config.yaml
num_hidden_layers: 20
hidden_size: 512
n_experts: 16
experts_per_token: 2
d_expert: 224
d_shared_expert: 0
hidden_act: "gelu"
moe_layers: [2, 3, 4, 5, 6, 7, 8, 9, 10, 11, 12, 13, 14, 15, 16, 17, 18, 19]
router_score: "softmax"
normalize_top_k: true
routed_scale: 1.0
balance_loss: 0.00506
balance_bias: false
router_z_loss: 0.001
init_std_router: 0.0177
lr_router: 0.000597
num_attention_heads: 6
num_key_value_heads: 6
head_dim: 64
vocab_size: 37202
norm: "rmsnorm"
norm_place: "pre"
norm_eps: 1e-05
positions: "rope"
rope_theta: 10000.0
rope_fraction: 0.5
qk_norm: false
attn_scale: 0.125
tie_word_embeddings: false
parallel_block: false
init: "trunc"
init_std_qkv: 0.0156
init_std_o: 0.0
init_std_up: 0.0156
init_std_down: 0.0
optimizer: "muon_variant"
learning_rate: 0.00575
lr_mult_o: 3.0
lr_mult_up: 0.715
beta1: 0.95
lr_head: 0.00601
max_grad_norm: 0.5
warmup_steps: 200
schedule: "wsd"
decay_fraction: 0.708
decay_shape: "linear"
final_lr_fraction: 0.0
batch_tokens: 131072
max_seq_len: 768
doc_mask: true
train_tokens: 965200000
max_steps: 7364
dataset: "wikipedia_en"
Below are experts of layer 5 (counted from 0) of a mixture-of-experts language model. Rows are named router (the router's row for the expert) and show model dimensions 64-127. Each number is 500 + 40 x the weight over its row's rms, rounded and kept within 0 to 999. Numbers have three digits each.
After each expert's rows: "raises" lists some tokens whose logits its average output raises strongly, later layers aside. This comes from a sample of Wikipedia text that the model never trained on.

# expert 0
router:482471525505543487455466491524554458532477496538568481517456489498521529436520463516520565437499452486501464545443514480519543489565530497527514499524478528548577469506532520518475537475400538
raises: " ", " –", " (", " -", "\n", " as"

# expert 12
router:467541482520598546512503483518480558474482498467488466498500543474446521520546485499466503525536457457542439530474496487513438493550443487592463540493447528555510514567525427598557433552505574
raises: ".", ",", ";", " (", " |", ".\n\n"

# expert 5
router:531507558395568482392448489507502558399553483508514527494517492518455571453515488512495521479472487477520538503493481442492502455499536514492482515510511451530511507558473513583581437515486605
raises: " in", " and", ",", " for", " at", " by"

# expert 7
router:507559524526487456503479468488458508490478501545484492515511485479458569466589492525431555511510509455510513587429534475493531479581463510511530498515541501518484507578452531484542481549415460
raises: ",", " ", ".", ";", " and", " ("

# expert 11
router:475508542512563595448490494504553488468469545520432534503483472494487494470547501518501496541506465480478488527477494449507556492416537518504497518504485544511578487491480466554576540483514439
raises: ",", " (", ";", " in", ".", " at"

# expert 1
router:479484521504467538461454421523517541565488519604510539533545546484418573443528533450457493558509447428504434554453446413496505487497481449476522521442551524509471468553471520510560475582564472
raises: ",", " ", ".", ";", " (", " in"

# expert 8
router:542539530430473468458471472470445511478462520591532479531500506460428567497480499492436509444490497479483531508465494500530492545554516399496521454496480451530556556544423475582468476510435493
raises: " ", ".", " (", " the"

# expert 14
router:467460555522470550464424516483550463468508548462430490479527516476500541531595457428472473571507462519537471515467466423571488478555510474526546536487452503539528511517451480542439484549459525
raises: ",", " ", ";", " (", " and", "\n"

# expert 4
router:443454524446511544466451501504501443454483486508586524541541566486441555515558444464504527536514495467467473492480534492506479529550556517526457501481501433583515501519494480564456493455480525
raises: " a", " the", " an", " "

# expert 2
router:451515521542457479477482471480540535504537525517494420489468470525434526527621441435464539509465451414445488493431520512497549510534511474461463480507446537565455456514434528493547553547496459
raises: ",", " and", ".", " ("

# expert 15
router:490551578485478556453478531518478482460451493502466482464511514498503498492486451549455525511472496509517558577461536417424501478520485503524414486437462498539546478517485538528466501548512515
raises: " and", " or", ",", " in", "\n", " &"

# expert 13
router:576524510476567548523523467455514543536503507571498455524521545572458461441553468448522507597505505460547458497497555534479514484511437504454516483507461519560491583495443509431540552495496520
raises: "Scientific", "=", " |", "Location", "Final", "-"

# expert 3
router:527547535532489549453434464471531533453483559518538483595506529512490545552515418433544463508478490481574473489476443463499510486452516489494573548439515525498508526493493497439471500496514525
raises: " and", ",", " in", "-", " ("

# expert 9
router:494493458386512463461507517454499473480500541511499465566548503486499517467477492478521489561427496447510484472474508483482555428480477443485494521526502574484561505510584467503503496438506549
raises: " ", " and", "-", " to", "'"

# expert 6
router:480470478536458516478439425548524506437505513545450441535479531537516535484526420465464551568441443468484458480439496428487536475472481447559508478488504533520465518480477525496508462538503489
raises: ",", "\n", " in", " |", " ("